Experts of a small language model: a sigmoid router.
Below are experts of layer 3 (counted from 0) of a mixture-of-experts language model. Rows are named router (the router's row for the expert), up (a neuron's input weights, with its number) and show model dimensions 0-127. Each number is 128 + 24 x the weight over its row's rms, rounded and kept within 0 to 255. Numbers have three digits each.
After each expert's rows: "comes after" lists some tokens at least twice as common just before its tokens as in all text. This comes from a sample of Wikipedia text that the model never trained on. Tokens count by the router's weight.

# expert 38
router:105138154134152096153103105122142135109129119108086123135115120095064145128126146114131124130101147161117135133115164127180109082118091127089110152098152129179131114145157126118119158108134119125125138146140117105141120127134111115060184157121142131090110153136135145168148118143154121109106125080164136103102115105146141141122138137158138138119093116172095148127204141143170103163134
up0:137121117145053148128148117108107130130112152111075080138137155124159123154151111181113113091136130107155132156132110114140116116131114136130121108157162153148108168189147110117122138105105153133109161145093132177075109131143113112143105125114140161095094133144065155153125094115128095144121116150107138120127126100131105127128122089156128173143118079151168126090116129099134131135122
comes after: "| ", "0 ", " ", "1 ", "; ", "% "

# expert 127
router:131173083113153102163092125166152088104135128124113139118133103083146128124106132111110111163096133146113123133128114149203133097148119126101118139139142141166097103141138113168138134125121106111109136106083105118182129176121121124111158157124127140098104124148149147185152147121102102145134116114152118138096182117123115117157119161148099168128067152143124147115135136174118139131153
up0:142147130093150115169099135129137119108173124101137091153135101061116103111094160102137143118158109113087112125146107126159145089171069166126131133131129130145134087119164111136132101116099115133118075166105107141120154154116123112100115151144094101147146126133122139151137112149116127124146109123143186169099133132119078166114119136147106118155102164104110117119139110116125120076084
comes after: "| ", ".", ",", "–", "6", "7"

# expert 19
router:136171137156143134157091088134143106091109117135103138121117140106125161139116092087099132129115145113096160163150147156145141140140082108130114117137102122121147123128124117171117145139111105086160121130128128104143097181118125125099161142116152150103137154127109160189114169140137087119109149130145073160135133109142077110111122121154125174117096140157085134104154144159189135149122
up0:156109117124154139068121159139129143154145137144147099173150114117104133128146104103131147149090167116142144143158122092115126123148137115149122121128134131161117132140104163153120108140110130146134159102156172157095067120116123098105138140104157118139110159098096160068145116146170114115125154159112162173147192137134166117173133126178111149144099106116117165110149111140105123122148
comes after: "-", "'", "y", "the", "sou", "on"

# expert 125
router:118139111146164123156132126131133096077141143146128135113072125105110118143139171127124139174095154153131142112170115132181128101134111133117112108124133163141173091134123096133106121124135128115121146120108156126150086141117093088126160141119204156097069151128104131188122161159125129136125176114133105115110121128150115128137113136118117153090138113139127144130169099130109115180172
up0:124143140114113114132146105160138115114150144137130165100082154129152101156139148160142083150159146137141148128117100154094133140133146104101101124136083170130128106177078128116101158131147116124131132161105114136114113106083111071109158106139127115099121149121164106175089132116113113165118160142110090137108137180112142163112094126130141198112111098126113146131173095125149125127134
comes after: ". ", ", ", "that ", "which ", "where ", "some"

# expert 120
router:129169125142158116137150139123139121105069111153099119097129088103115145115103147091125107138079143161117118109131124144130133083118136097142122115167120148127134119139102089121160135117160114108101111113159113130125126152173128147132178178112152144086120137114138134168140169111147129177158115098152101123089142101109142123106118181157133129138121141131107186107131178163156086122114
up0:130115153123119096117079119116139130102153148113141149165100135131113146139162140117120152118162163150184152117227138150118126097099136107152109147107142145110125124129138169136116133127102158148088166121129166125144115129120137126091160194091122123112161156137113138128142148154121109157116091100135139104134099174099153124160112139148124126125155172139141114129102112102175120110149
comes after: "| ", "|", "Candidate ", "% ", "Votes ", "Team "

# expert 64
router:086120116150122136125129131160136097129115113115067133132102102124093104172088128126108120143118149132112121132147101112136108084132110130125078154130133090135139127117096107142182110117161103141159130143121137110113118165131138150108151151056158129101109127143082108187158189145129105126134123151141120102117117094133141105118162144147143147084080114158120181101142157114121122130119
up0:119123164116107140142146110138121101164119098137112130087104138143130122150132136120118132133121162086089124143108099106114159129149107105100126160093137100133143121131137158127134158129109134148152154179088101116106136123110134156121146121096151153158137126152096056076091131093160140106167114146096135118133130142090088127171178164100155108160136118156110179122122153129156153157105
comes after: "- ", "• ", "Produc", "Coordinates", "Genus", "\n\n"

# expert 35
router:125140072154167109152102092131124094105123124140085107107142117108120129102090131095099119127132113119129141099168163138142119132100137100112120127149139147126118104137129107096126137098126100093120113132147132160125106181110104115105219140124147125073122114157138107163122170162136108104113110108131100082149114084101138119123109171125119167149106142133116187117122141157122107111118
up0:148139082208147158099154132169157127139107103086136132100110102177118135097120137146159159117142112162137132148149116126108168136126130126143144116140138128110133112110138111126109130161142086156127120189169088131130147131142109134100152112128177100111174107138131146115105153129133155130076109111151106101131095104077096144164132113098104144147132097123110132113101166125107138142151
comes after: "|", ")", ".", "==", "===", ";"

# expert 23
router:117175112117144128140089136156153069088127139120109140107073133082131128117127147122114143149107162142102168116127135170198121126134110121121125134143120126146135112145134090160141121111129117122127106134102129103149139199121113122082137155095149143099076135116138103184142125156111114145099117100141105145105144116147107140150124129152115184096105127147132131101131111141118114173183
up0:139131095139170111150131112099097158095144183164146122124096129093109137097158155153138094130118136129128109162136140110096122119163127165130135158159126090189143160135115126113103137153149130163099140136163130188108105131084130116132165168142135146103143142116119093135131106152138168117154128106110173152141184121139120124111108100083137145154143133121127113140127159144175156098133
comes after: "the ", "a ", "of ", "The ", "for ", "with "

# expert 94
router:093160132141149151171103117096182114102102179122103122094127096079147098140109127135111151140134163147090160145122131135161130121121111091134103103136120136146134120125103127136115094125161100128118137142115101110124120139134120125082150148098160146114073132073101169162101140133112095109108138129142103123142104093166141129126120134177102164163101129128103139116128155165145100170171
up0:127123092143079109128152119120143147104115130160115094160183169141159070131165098095100116145109104148101159125148125121088165138161106099085148120142142140136115142121118152157102123161108129135106103118111094141143153154130116109103151136092131116083130116116118102119150151081075138128168121104128135119100136143122139164132168080156131127098123145102108129111158165126086120126156
comes after: "'", "e", "high", "his ", "non", "3"

# expert 97
router:116169100159138106121130117133147099117158157129096127104094124120113074117109118114100090154114125132156146140152139162151121091168144055118131118120129153144119092143095132155099122146125120107118137164117137089139142138157111136114157113112149123093138094130119169170111136149125112117105132164172147100124162136134127187125120138144098160089101135160149150106160135154174077110116
up0:156130147112109136127089109107179094084168147137099143140119152116142126146110086119122142092114106115094135132132121113136161125092141156083112132125195076131157112137129137086147150108128158113151114129112112099192201130142145145109122151095146122136135110149096099101112117132143156121122145130130115111146080089126115140113129127103154112102082110113103161138126132118165152106148
comes after: "in ", "of ", "In ", "201", "202", "on "

# expert 108
router:132141115114147179151106110139131085098112119118098123158135110094109135128125141114164109115065142132101157117121186110159112098140130117122116127115134124144120120128142158128124111124141100120144150142129148151139121156116096148090194123093181127125076139140102111145126114131115085137103124136135104109069103078101084153154129122146118125127112140177089177145138137122140096132175
up0:185083144116109128123093132126124145128159100140086129114122165131093151099120089128139159101130109146133075156108140186124071180148095097138162140168171121137144135175140162121126118129153129109127115136097152117151126126135114134104156141119145130098130118136144114121136126136143115164150166127108150107125127068121132109117132150086149143108112145186146166126100115118096090134140
comes after: "1", "3", "0", "2", "4", "5"

# expert 79
router:095165144139153116125135117138156083134101129141093107087085098103110114140097104099087137171124165144134131156153144102167114105139108096127107097153154138170097097150127120140159125103126108091177104169145125099136125170160118112064135131098129142134113117129139150147142163167132107143134133100133139089109114131123129094145126119122133122131065141160103140112156156121126090125158
up0:102145142089143140056118120172123147149113151134130184121107136155116109134087144110116107169104181126095155143125089127124118156122114111139117133107129132136131122126155073159151120139160131113123096122111136161167084085171136119121138131103135099109074099119129135109159145150128145143114111133126141155091117162110118194122125126127127087121103105167112139121156093093147123151115
comes after: "- ", "| ", "the ", ": ", "(", "of "

# expert 111
router:090186113144193090136127103103124083060121147115110107086071121151117125130109140122131131145106140123080135132178137114129120109150135118122130127120156130149113114103125134165143164095109082126122159161155123128143104125131106120093149167114140129146124136126083121182140139158141150131126129088145151114146122118167121155183159123118132172145108118154095152108140140140123117150124
up0:122155146087155111121133170146165166132131093148081112127115075128133113132108137151157169135109133105110128110110116109118139133108158073172135125131125163151144141153123096145113132143115157141134133121143142168104114091140125111122148157138152102119107142150105149161139108147126140115147167130082109131157078115162141140128134157088111189162101132155140136123181144173110157088098
comes after: ". ", "o ", "an ", "a ", "i ", "y "

# expert 101
router:129153127117134132119121109140161126091138121156106107131112071117074105107065120070104149147109138155163110096146132134159126119133124085060078103161144100144116111150122157166151157125106140119136171117151145151127124140148147114127167138096141157120120139098111109149142132150104135152120146128154118128157114093156153145128158137146131149144109142159124168144183157117110114147164
up0:096124111140128142101134120143139104106154089143133085128106100160143139150111126170112132124144110147183139113123158102159123104101094086125175130130152138142067079125150108172101108093146118137113103145074146162128107129112091145164116147141129139140127128139092112134138085102137116133116130150093085150127134082111117162182084129119120095164154143114152125134149127166124126139122
comes after: "L", "D", "W", "F", "E", "N"

# expert 87
router:122145152134152143136150105171154091111099107115110117112085134143136121126085131113123131133114133156149110135150108145124125093103107126122110112155110118164173111131105099151156140098116100094156167149150079103123095160100127110125153169072148150045156127142095118172143169136136100144124147114151123103103136099146105108124139121148114131115104124156144176087133141134131092152152
up0:147109113101117109131154123118126097173148139089152149137107101093118140128104105146174125105130109113141113119098148102128118092137133139140120130152172112161127088132160111113128116082126114106135155099152134140106144153095139078104101129150114166104110150168125128161107153194146167110132175146110121113138141137115120151136152157141142150121069147159080143146096150190101126133133
comes after: "- ", "==", "\n\n", "| ", "== ", "Personal "

# expert 2
router:131152114121176130116136117148170105082114104131107120133156082125125100107103122121122119124079142128124120108148135123163109132153119116098085101161143147145136092134133118169114112104118098117134167159146128147130125113100109156117165160136149139130078154115094122174165140138142089131092145103156102154077134100156159122147160161141100122145098158119149142106188133126172090124150
up0:137145099113157094118131155135120113135153136108106170134161112108067119122121114148145125155143167124148136072116113095151130132125122146137137132124125121143112146093109126083129134135113113080175120095192143116141105085124171118142138130181087145117102110068122126101089169155140107157082126144170129124085155141112125119148092110138115142130138110173108131123113148143136117150100
comes after: "S", "No", "R", "J", "L", "D"

# expert 14
router:085172120127147109154140106134144096085130131127104095086117119112088103155131154108128113144100147091112119145138129109141126047104151126109103084148143155127094122159156109159129112098111082096120109179126114125145121176136125136104148131142125146133135165148124135146110134149127150118151112097163141108150140117174138139148152130143101129137071121138082152116186139120133115164148
up0:146148086100146161139134120117098140159145076115148076106136122123128116102098107088140157096145140146158125121079151118144152132158104119141059122099145161187130144081154103092111121143116092127140160163118106112144127148116121125088162123138123176124117103087136108126131148130113157098100117114122130152133136129083093109146112102128160147166131103113131150115105164140130121143163
comes after: "| ", ": ", "; ", ", ", "\"", "- "

# expert 58
router:088175094137149130130139128146143061082118125119110102090086115153108139147094165105129143135106151124115131102155142137150127116122126098135121105145157149134123112137166130170127108120110082090124106209161102128118109129099129149114130130093128136153131145123117142158115159138166126129121138092176127101141143143144130148173142137109119136155090107127099160105184143142106107171141
up0:138164117108110159117115105131123105122136157105140105137118160131159126122116159138150114106130161099140143100143093144136091167101126143099142120167103114147137114131141167158154104161129130123107136141118112158120094089086128097161130098090090109138134132154111126096053174158113079131127117147157128086125131132133057165102124087117156121157150116102159158137131151134120139146108
comes after: ". ", "\n\n", ", ", "- ", "by ", "of "

# expert 70
router:132134128124158078164107106152150059081123136144086103142139125129103148116082120114106149152117121130125160106180127118121100096129112095082116124154159161185098099115101122128144140137110092133105121178142123132102106127113111152098153144119181143109098167108115135146113178113138111126100119149161115121139108115125083109110105154119105115128121119153096158135150126161121100112135
up0:132111091132124145119122111087102129102129128130136109101087101134115144182109133124128142159109140103142149162121073111131150093130087168127145138148064135123109172121183152077094156152114170137149092132144114146131125081116122120111185106153110129177160159131131159109100122123156114163097096134128105151125100106100131137146086132128148136131146133120120136117139151106127105103160
comes after: ".", "==", "===", "s", "es", "ed"

# expert 18
router:125130133123151110158120131086128111131096098131097099117135091084098137080102108090111102143068150147132113121128131112141150102151118135133117125146139122140114098142139092092153156108150123125122125134155102126098161142151131161094173170129168143082116152152103180159119114145139093122143131112194156134099144123126116152114120136150143147144089144162143160097170153143128078148127
up0:120157103112144139136149154144126115135097148095112118100100150103177142114123148165146181170148131146104133135143125169109152140120115145124128156092145150134163141146152142105119072162130096134136147139123184156130111153154129075123151112129133056130100147102114149141121101128116173149105112107101127142125126120128129134165136135136093125143133098144104133116120169103170172110066
comes after: " ", "0 ", "1 ", "3 ", "2 ", "4 "

# expert 60
router:108164103127174088133125127108133124098129172086104101115081080088129087105111134104097128150126144158108119158143154113129127088146122065109121093137123111169121088102142127146148120106149113112148158146146123107113125155159097133073147155118146149139114102139104149154126146150136127117098142125138114090122119143119106100140159121151133129151090123183079150099136157120155098102143
up0:174119154103165108171121143085143129138107109126097161066095119121135124112128123156179115152086140124117125113116159105112157115136156183131081141104152090119159099135158101114111121098089145094101122124118104154148153108115106117101079167099107090134127110132131090123151141165117128144144160150158095154133082136104128108129142138139137111127113109145147148120163125124132131122078
comes after: "-", "The ", "the ", "a ", "o ", "i "

# expert 66
router:146131115114148132125112079099148119085114091142111120123083123110077114084091166102102138140094144118103136086151131135122090121150116124089074108172156143162145107104122137170135142103128125133134170132123113125133132109136105154124175152125145133114132160123126105141160116143136139136111138149163103123105113121172103115155152111155129144134062128123098188113159133114120118186130
up0:122121150138074115140138150100142132115117176142099123125175128164151097127133169082129145182139107164134105122114127155139133132133188152113137152105156136080110080142142150117092128140114108107136103136158165122148113108159124125099147117125148102107074155083108125134159116117115114141130144139142144104145157140125113133111066130110096096166132108115120139135184154089126110118154
comes after: "H", "W", "B", "K", "R", "h"